config = dict(
    d_model=256,
    n_experts=128,
    d_expert=32,
    router_score='softmax',
    balance_loss=0.0142,
    balance_bias=False,
    vocab_size=2048,
    norm='rmsnorm',
    beta2=0.95,
    seq_len=512,
    steps=9169,
)
Below are experts of layer 7 (counted from 0) of a mixture-of-experts language model. Rows are named gate (a neuron's input weights, with its number), up (a neuron's input weights, with its number) and show model dimensions 128-255. Each number is 128 + 24 x the weight over its row's rms, rounded and kept within 0 to 255.
Before each expert's rows: a language model's description of what the expert responds to; "mostly gets" lists some tokens that are sent to it at least half of the time. This comes from a sample of Wikipedia text that the model never trained on.

# expert 54
It responds to: Possessives and institution nouns. Apostrophe of possessives after place or group names, like Canada's, India's, plus nouns like member, School, Award, player.
mostly gets: " member", " School", " Award", " American", " William", " player"
gate0 [160  56  95 104 155 136 145 128 112 113  98 120 118 177 128 113 142 161  83 134 134 133 174  64 118 134 169 124 157 159 119 164 128 143 132 134 131 105 146 175 107 164 136 166 116 107 114 129 126 178 139 145 115 135 117  75 113 139  98 162 104 146  98 117 113 148 125 138  91 117 145  75 123 123 124  99 149 105 136 153 118 143 187 131 127  53 139 141 128  80  96 141  97 146 170 108 107 137 108 134 130 132 157 114 130 141 118 105 106 125 158 152 158 130 129 118 129 184 110 127 132 142 101 141  90  96 111 107]
up0 [167  89 110 100 163 142 154 129 117  90 120 147 115 177 135 107 139 158  63 122 125 127 174  64 127 134 173 112 165 162 135 163 113 167 136 128 111 114 160 177 123 159 130 178 117 100 150 146 133 182 120 137 150 148 120  84 150 148  81 148 145 160  95 127 109 124 106 140  91 113 135  82 114 116  94  82 160  84 160 151 126 121 168 113 108  50 131 140 124 103 115 128 104 137 181 126 112 123 117 113 115 104 152 116 135 129 112 119  97 121 125 141 166 132 139 110 125 163 105 143 119 138 122 146 113 100 124 123]

# expert 43
It responds to: Single capital initials. Single-letter capital openings of proper nouns and words after space, hyphen or line break, as in Las V-egas, B-léneau, P-henothiaz.
mostly gets: " K", " D", " V", " P", " R", " T"
gate0 [108 157 129 100 138 121 115 135 138 124 120 131 151 114  98  85  95 140 140 127 105 217 157 133  95 135 135 143 137 131 187 136 126 131 123 161 112  83  97 139 126  99 108 190 146  74 155 146  94 127 144 129 140 118  95 113 152  96 127 126 175 176 161 134 108 143 144 161 174  79 103 110 134  67 177 132 121  97 148 109 129 120 120 131  98 128  82 110 124 147 138  95 118 146 125 129 127  86 113 163 143 112 132 171 105 152 111 102  85 132 124 118 141 152 113 115 142 134 160 133 112 136  85 119  90 126 141 133]
up0 [114 139 121 116 142 121 115 152 143 109 134 128 133 105 116 104 146 135 120 133 114 207 174 105 137 124 117 119 140 128 163 146 123 111 149 140 124  80 104 153 124 114 108 172 127  82 143 159 112 130 158 124  97 104  86 109 131  84 126 123 144 143 144 153 118 138 157 153 199 107 115 144 149  95 159 127 133 106 142  93 128 102  96 158  99 134 102  92 130 200 138  97 121 137  94 128 128 110 104 131 120 110 124 171 124 159 118 100 100 107  87 115 130 106 105 121 172 135 151 137 125 116 103 129 106 127 129 116]

# expert 26
It responds to: Apostrophes and capitals. Apostrophes in contractions like It's, capital letters opening names or abbreviations (PD, Tenkar, R.), and title-case words like France, World, May.
mostly gets: " Mc", "'", " France", "’", " World", " Frank"
gate0 [133 128 126 166 108 112  83 142 129 137 100 120 153 168 142 128 147 111  83 149 163 115 106 136 205 130 152 166 119 122 129 131 114 178 120 123 175 133 120 157 123 125 129 136 125 120 142 159 122 118 154 125 117 144 111 126 141 139 132  85 157 131 110 122 145 145  91 113  86 141  96 115 130 130 137 115 138 166 115 144 122  78  91 145 153  92 130  88 144 109 120 170 119 144  97 122 105 144 153 110 112  75  96  83 120 136 101 183 140  94 129 133 134 140 108 122 139 123 129 112 133 148  88  77 138 131 141 104]
up0 [127 138 142 159 146 163  85 126 149 158 112 114 104 156 131 107 160  89 103 143 148 144 104 152 144 134 145 163 120 158 114 131 140 150 114 133 164 120 117 154 134 146 113 125 136 107 147 110  98 106 144 131 122 124 122 139 130 137 145  77 107 117 105 137 151 158  94 108 110 123 108 137 149 115 149 101 128 154 109 166 117 106 106 146 112 101 157 109 135 102 118 124 136 128 102 105 146 118 189 142  91  97  83  94 118 153 117 205 174 101 120 112 143 122 104  72 151 120 123 114 124 132 102 105 116 120 135 103]